Experts of a small language model: vocabulary 16384, 1 pick a token.
Below are experts of layer 2 (counted from 0) of a mixture-of-experts language model. Rows are named router (the router's row for the expert), gate (a neuron's input weights, with its number), up (a neuron's input weights, with its number), down (a neuron's output weights, with its number) and show model dimensions 0-159. Each number is 128 + 24 x the weight over its row's rms, rounded and kept within 0 to 255. Numbers have three digits each.
Before each expert's rows: "mostly gets" lists some tokens that are sent to it at least half of the time; "comes before" lists some tokens at least twice as common just after its tokens as in all text. This comes from a sample of Wikipedia text that the model never trained on. Tokens count by the router's weight.

# expert 5
mostly gets: "Animalia", "classification", "|---|---|---|---|---|---|", "|---|---|---|---|---|", "|---|---|---|---|", "Binomial "
comes before: "- ", "′", "\n", "″", "in ", "of "
router:132118112124139121161096099127148121136113167109145136157137164143113157149152118140124120134144126114085124142135120126140133111161132068131134107133163109127126145117142097093113144139111132130100128132159133131144103164099116118108116103093122150132149132102127088138156133175160113118147188100133123104163113120145140129091072162176135107148171133167158132125117098116152121149107131126096135199107151099131117116162104094118108143119135154221121197123102169131117138155132125
gate2:132096077133099108104074125097121104094104104121133152107132158147118152087170174131092130149082115153092138119146103135155147165127102109177102134098113134113090126148156124094161135106107126119136147108104141142171159099099111092109174138138096117132095140135125113168108083154093154124131151147148174108162140124129095073143094161100141114099116093125101085156134142155105104097147141169156135142111160138149147131160147093147114145135157164133133156133119133150135122101151094
up2:124107132123126084136098113122095091170162150117126125138128141141159096159124133143107170120109091150100118135082089135173178196136105122152117102149130146112177100132138134117135140106128144124128128147080117119158150103106126055120128151139127124094103114149166089165144157132095149132100116197128073143168080137158122133092130166113114114123116135164105141127138119119139113144121106117128140120129115110085127131108120120129098116103109158118115179085140168119116103132106126
down2:098143125182124083143062121131135141133110085129114113139137092110118133139133100118155118070148142153131145140153141114154118116105111102120122102117091141131151083156150114171133103103115141124135139106124148179131149174157159154165145089101118141140116145128116097140106106121110136106164107171113134113086101099079069137169134107138106106109107096147102124096116158165165121098143144122120176134096068159106130117129123156157130148115116138091190115133126145117115119108133160
gate3:138141135126154079101116093115133116122110074092080117127123166100102155143109176133194149144117131105109120137109097153146159122124114114171090105096160118094129160170144130087160152100140120150118144153094165084145123104134138169153138129191155140112120105173110155120136118114136140129136091093088134138102124168119119130096129124130141130095129110159134089108138138119151110144095174139139124119103128109145136114114122143153114111103122122104118117141109089181125156128136132
up3:117165140102130102072072114171101106155127164152133148118110162140112135146136180133137154134133156078129136137130141088145125138136120152167105098090174134096124129138122143118096108153151093154135105170186145152139110069194139162097130122143087125127155153142121116169098138118099100116129151159112136117070154108142117145114096134098189112124167087149144138163119095156148160112134156108145132141166111156114094122125121132152118112138087101095136108116161104156099144116128102
down3:171126118116123133100118116095134072135092138116136094109126148119124127130106091138144119122142150115130162118147160115123146125152119147097163160137110136081121126121108114149099111112104121061128118139082108107117149093125122108113086132118173115086117125131114118156121134152189130128120124115120104115129110129140130158092142089087117105152056128126078138140159146132142133117156142118136136076140177119111149135145132128142097121153085141138133094104075102121127146083089167
gate4:127134110108146157121131142194078122090102136098151102148074117137126181172111127106118136144098159089119143127121141096066148126117117131117133131100131162068149106121106140168094111158180086120071158156115136153133141176105180113093123098139151109140138150133156138098120141135172142143115155109116097145076126100121110143133108087134113178135148097121121170122140099100129149120141130147115145143114126128148113145192128135116162128147117135112141181135125166162106119144101121
up4:113174150115120080142119095102142116133147137133113139121150108142135152125140125135141120141164141146145133150095105095147110134163106172122136114115110108172160142162134094120112130096089162132114124135141109148121117108121135166175157132122105138125143148127146092183156106150144134131148136145118174157199111134091121103158113124121138109129138158150114160122115139159130068132150118141128103128097140155095097088078109113122121106111133078149063107146115108111152148082159129
down4:109144120114177148128137161134134141134126137136125098168135103161084179135153132091133142148133138106058138116094118151105163117115147129095156102145118132090128141134127130161116082170128123077116170131139106156136123128112135095100114107136144109114182166098111179133124203132169140132143162130141091161103168095141137113108089133138107097138084110113131107102115143117121131086125170153106127153138148104152112123169128164108126168160110095153125144093097172133116112145116107
gate5:093147139121167123183098098118122147108106126130131168169113123139100110116137118113155116140101091138153132160158132119176077121118131115114075152115128082133114107094133141143139114109136151140076148109090142149106166070134124106098111137131139167109136102147118130126104124131152152144089115112150146081143141188188145115112139099128089143192156153152128099126113131115105086156141093119095094155143148150130122133150152161158135119108101147071122164173128133122137119121095177
up5:106151117129153080177085169134161110147126121136138145123134177121151178126136155153110130151105115072146131109104119135123134104113146115194185127112151140131154087132155153087155160140151160141145129123143136106128109151134135101118124121151153097110107119091159153142106090114113122110126151096112131157135106140139088112123121146092143135119157081155149102135153131056130109142098155085134134133149100107206139073091146123165144141059106124134157083112141123109158115135094120
down5:115160099077111172178122124149093155130110164119111105169165122131127107131149140151148126140140131090153170095136094121149075125092153153095147080153145122133103140122157129118112096114131111144099093136180136094099098138128114130132119143120139170153099089161122116122172110149108141139131131152116097076169127077109104131089080139127176164115118147127140129105125126111133153098128159098148163144184154163129119095144135110168083095131124129122126124153124174142107152103127067
gate6:126148129152139155161140155150133127109131133116115133143122155092171141135130078171136163102141126108104096116150115116124165123109097116122130140070122132118134132165130112113115171124122124157126182186104118133129197133096149137142104166154128135118132154108119132129110135121131150146128111145114115167130138158097115097103110112129132208120145117119160152154113103089112101147134144108127118166114192120125120147081130133066145138157168110140125180134139139086105117149074135
up6:121112154122154171124113130152112102133111154121156096117134128171142111163129093125107155134080107146143112178152123152151137189114137135117150120104135101115112138117152106143144103138149142126128124087134105157089094132152095145109118096091127159138141096147110118134126105121160132118166149162126154144120111140151125161126118135090115083157125154105125101133156130147129130130160103126101157174129133162070121142084172114164156162111135123137127122118138114154111155094120086
down6:146131178154152117148134148134115152081175129093122180143106113133134122078129130081147079130169141111097127091130136139088136144139145145117104116124133153095132155128111141116114157141110130161125121122102118091123130127107127083125137169164135137119130124082126131080124168107147093147138155153144121112093079126142140075089091107132179143105142149096147108156100106110103122127105144145145105158138138122143139084130110106102106125148106113165094079173142128129110118125126146
gate7:129126130133108136115125126113149128126198150142181110117120147141090090125113113139133131131146151113109097123141108136128123146124127109166112097162153101141112128136148106142168150139154121142146075177097093097161173100142126086119143097132120119113125103112101126146160131119137113116126156155154134108100162114087146118145146152091127137141143147136124123102107123102129102176132142094113118134155113158155132130143125112138097098107119142140110072140160113102099173100149148
up7:077130115123134098113113103124140154164095126077100074097160121113142157147121142078146122108135108130138124147151153151119126145117080143089148123117119159132138112104134122105090143085106086103084126091172192143098095145180134115157147133102117130161123151122117143095118132126123151108125147116137152113114126134160118128122148131148155164113114134155142125186116120131099117133183145145139114121134124100132132117101161116146139150136134172115133163108115125132174096133119115
down7:106153157133123135145118163114079173121113097129103151144128166071140113162128126153137137153169125131155116135080125131098129138146123145132123078108117143135130106142135120099144128119158126101064141108113100102155140103108194076140099106114157132124139117116137134077117089102153117123139092115123165120119132164123102174132125127129130142107115117132172122102140140140187148123092151149111100106143139170109154072184099073152148147093097173116132117140154171141101099133096095
gate8:127116154139122112101182199100174134094132148116161125162142130128094142116122137132121180147173142151155134114106132111113112119111139097157141142122128076138162138130147116121111159114147147138128139121105167140099099203121149145161141154123129147118130163158126138102140138102050165129108140105117159146191165127151147132141078135124133112091119096149137123150162155120102129096102099126149086120141159120130107122151092149122150106109136144119090152142134105149160114127149118
up8:081077135143130156120113133150120097087120107116116125122111142095135093139135161136099124119105149094136099126093130149135144118136131127170190059103123113144154135114122158124128086119171108142130149100120156180160128099151153138088179172150128153098164100082106129119088160102081115111122142137145144111123109124142117107122123124113135126090141117121110127171107111118132130151145061144139172118115119122135127138140128085168097114132135133132157093136116180146152085125102122
down8:139118130127117143099114186126135127092147115134151124135134138121149149144113097155122126102170123113118119104117143112154102105100123153120113113122099122108138123090189127100106098158113126087157127097097116087092100118162133088136116138164131144127104138155158113139142127117145119112093140141144133138107145176113114159161147102131132157123136097118165108113123209124144187125161141099119140110190128121109111106120106136128129134148123095171163105132152099186137134142121122
gate9:107100150124162155138138119070124142155126123123141143101137143108136155119149121128142088110156090201081120172151119125121157146113126129092137139169103118115082141125122147134163162118139083099113118172117151121126111115104106121146099122124144137085138151106115128136154124113139149133141112150128125128100152144139126140116162058122108173142119131140110138143091142137159148097128153131155081145131087137147099146082144123126178156150135145104134121120078144091148132155129183
up9:120112146085145122157095140089151139098139127111122132104094123108093135121133140146132106111152101174114174127090092121128156150112128151106144160140095111125122113146121094082103098136137124147132092188123170088108094103124138114133125127098118117048150140136155122133127103144089121145115123102131105135111146142126152192170147143162107101114149104136170176142126136111133151131106119110136121101150146150150118150124139123132162128118104133128133132119105167138120105158106160
down9:103152138111064102140132150153123106125107155126192138104102099146125078107112190133141162128140123106124134114174141127123119119159108113132105131100159128155152124103132125126153116184111126165148133137127109118174117147116136130107163132103130140142143096146143082123128115143145092130162115102151102088146144147167104130164143146145103086133105129091128092117147131118147093154170194116066161143135169080116146131122160105102165123117151148116145111102150089151168134116146128
gate10:074126129133168146139105137121147084116164114123198144136133142131144106105136106108081132184126152141155120125132140174138136074147149112119154130112156154089108136110160107120144129099075156125128141106118085138139117138065127131107081135121118104105150109133192146109128122146138130146113129125123098111173132113163126106123109169096195130167107140138102098143120146138154108122134091142104141131123165158105145123105095136133124133114173139126113111122140103106160130126086106
up10:149102169153149135104123167145115142149138101126105142141142156079096124159151118143106117121096129110108132118136125125092097119119158107148081120131139133134116081132139138119120109115099131111112142047126169176125098140138078119122147110091107130106164135130095119152166126126149124115141085136142139127117131101130166106104135106124069140114109147139116139128104137146135134120131085116128134118105125129152106153164124151132187127108113120103120108146090119162136129135153180
down10:129153197116114119095144095126109117161099144144123135131133126154152187127170127182142116129091132076137118136111153113138106153149135145129106079139137099138143146105110118159193113100148048094166099149108140124145091124141137122100116136146126121151137096124130126149156153081135118123115137102117130139126129139136145148147131126170123150094173098161126111138092086124130193128118122138154133132137124114107125162116110105157135110130123114161154137140117096117170127135118149
gate11:070151154115086081110117155165144142102119121126108113145105149137164135134134130116110105128097130131177123123166162115164116143114090133159116128125161155119094170154120133151106136155126153140129160091116177115113161102125162110083149119139116101203148157084122151144125126140157134141119141102094165114143138136111090127145092098122138166136138170139130113155157123113167139146172113129145097117137112080133159125112114099145146139124126115143126139112173110104103184151151068
up11:129108090147114117135175136114114144111156117100157097156112116093143096133135123132155179130118135138113147163130132138126107132110086124152135119144128112090137149166120103147086103117135118134154114115137184122108153148163138089111104120152149165130123159067120116175112157101093130141139096168125167122138146110159095141146099125144102140126171136123109084125141138130154135117126112102155110141147105148148122150107093140118167125148092150167121172120163154144104131172115094
down11:071160104124111157091100127141110144111120121142088125093178140100101150102113138146115119105147137153142122149107123100141145109141109180097145120092086154122171098174109117145119115128089156088127090122114136103109125093110104142123145116110156145117099108124144146137110113120123158098096128096132164138120094115116098128127147127131118084097129103097077114103126119140105141160120122129140104104087112110143147137133152142157110110157126136118151074154170151140128105157149121
gate12:119135152126106129177159127127104113150146122189103128114136148127136137161122120127134117146164130115080094184119117136162122126102162123136163098118150180133110104095155100147118114106155077149125150111142158122106130109125138179127112124144137104117108124180115079120132134168099100121169122138130116131129121087148132129133103102095104148130148124102107097099133126143141131106095149106118120114111097137121098147113133107163152095084102123134078138100149139136173091132159147
up12:140131124142146132157125125117110159137108122128116104135104135123127161145120119133119126129144124110152140127132088100159139196118179109128121082119126117162144092150171137128101097119113137146164105106139088131125153139117107103146106117106147127129148128145069148139151119159164090095156157110144103095159113095121091115130145119121127106130141146126131109178139156115108107100163108179146141154157158184113112122140128104169158100116132108133134119145134098148125138138142133
down12:134138153134132123182144135133139138129171108115155119141109137124114133114130127173133136133080129155149140129092110138154100097119136149124131120139124141131174114134143101160135094145160107144143113122150112142155116126104146110106126151106085165094073159141164120120115166106147106141109145135106136111115187139152137154118100144139113103143132127140106123105116143110142082057126108113171149128162117179127149129135103128122153165127097099077099150128125116134081154105175116
gate13:147118095098125157082146140183096114127160123129140076183169126151146160121093155181103137113108144169124145083145141122176086135106147143146095096092149145123134113126113137125141138125125104103129128099103124121155112120107170109146148154132105118122156062120139122149063130157111159086093115112089117116154110121143128166132150056152146087123126122106147162117131135127095124129135144100085143093136123103104086149144142122139121115118150110098167070146130119110151180097124126
up13:141150119187142090162124142149154098102144148110136125122137106115167131131125188141141127163140132132140141089099157150127143140140156116109118083131163144136128135183144153114143165097123114189099156135111086065094100110154120128160125143117136130127101149147139109125113123102111120091118156129106117093148133172128126113098130172126131129114123145153067062120149112119133148138154088152160141116135088113166126104108154118122168131111158123147154113159160128129124148160142133
down13:131124138132108075116118172119129157127105178098141114131107147142143133136140133119143120101177114119103129090129155136144127131117146119120113176126139176133155144131143141111116132115107068110112131115172110142086119181159157059121139105105133117080172109082118109099116131090102134108123121092137168098132131170104096181141137126131140141164157125135093126149146141110103095148166113113143089145158142155162164115101141152153111140126156156128163084114151123138138153114113121
gate14:113151167132150111190117098115098128128128128080101108168161114090129144114131148130163102134162165122127146133165172138099130170164127115122131082134075164147111132113109139131116102094119129137136153157139088166120163120178151072126113097104085139140095120170103171158094119144133139121118107099156150146163173087142130112130143125153140156083101135182118111105095145100173106146110121107111105137107081150135125130089144113139146135147104104168127188105092085123132176145183131
up14:116144141132116121110118140143151096132108100144159124148155099122146103145094114104127135128105132146178153160173119125133103108105125102146111125163125106118164152144138145112126146136162109174117138097160155098129111173132120125104134136140130151130182134115105104124133127169159094147155149123107141124119108157171160135150091129102083073176175102101161126169122123180110133145140165143102109119134139093134124171130128161144102147121134137113128126119143172116118082110106146
down14:114120109160129170110099116137133139124119126077121078148108118077071120139115118137162097121160114140108137127125161140147103108156097136104146133118089123130120156130158098129133116145098123139127104136172137163127159078118125110140123095106177152109127101143131110170132116119148099110133134141104163143080141083137149139104063168124098113108123129188154118140130151132130109143094132091142163171108136137130135102048126109129124115154133124170145132134118141115135158178121093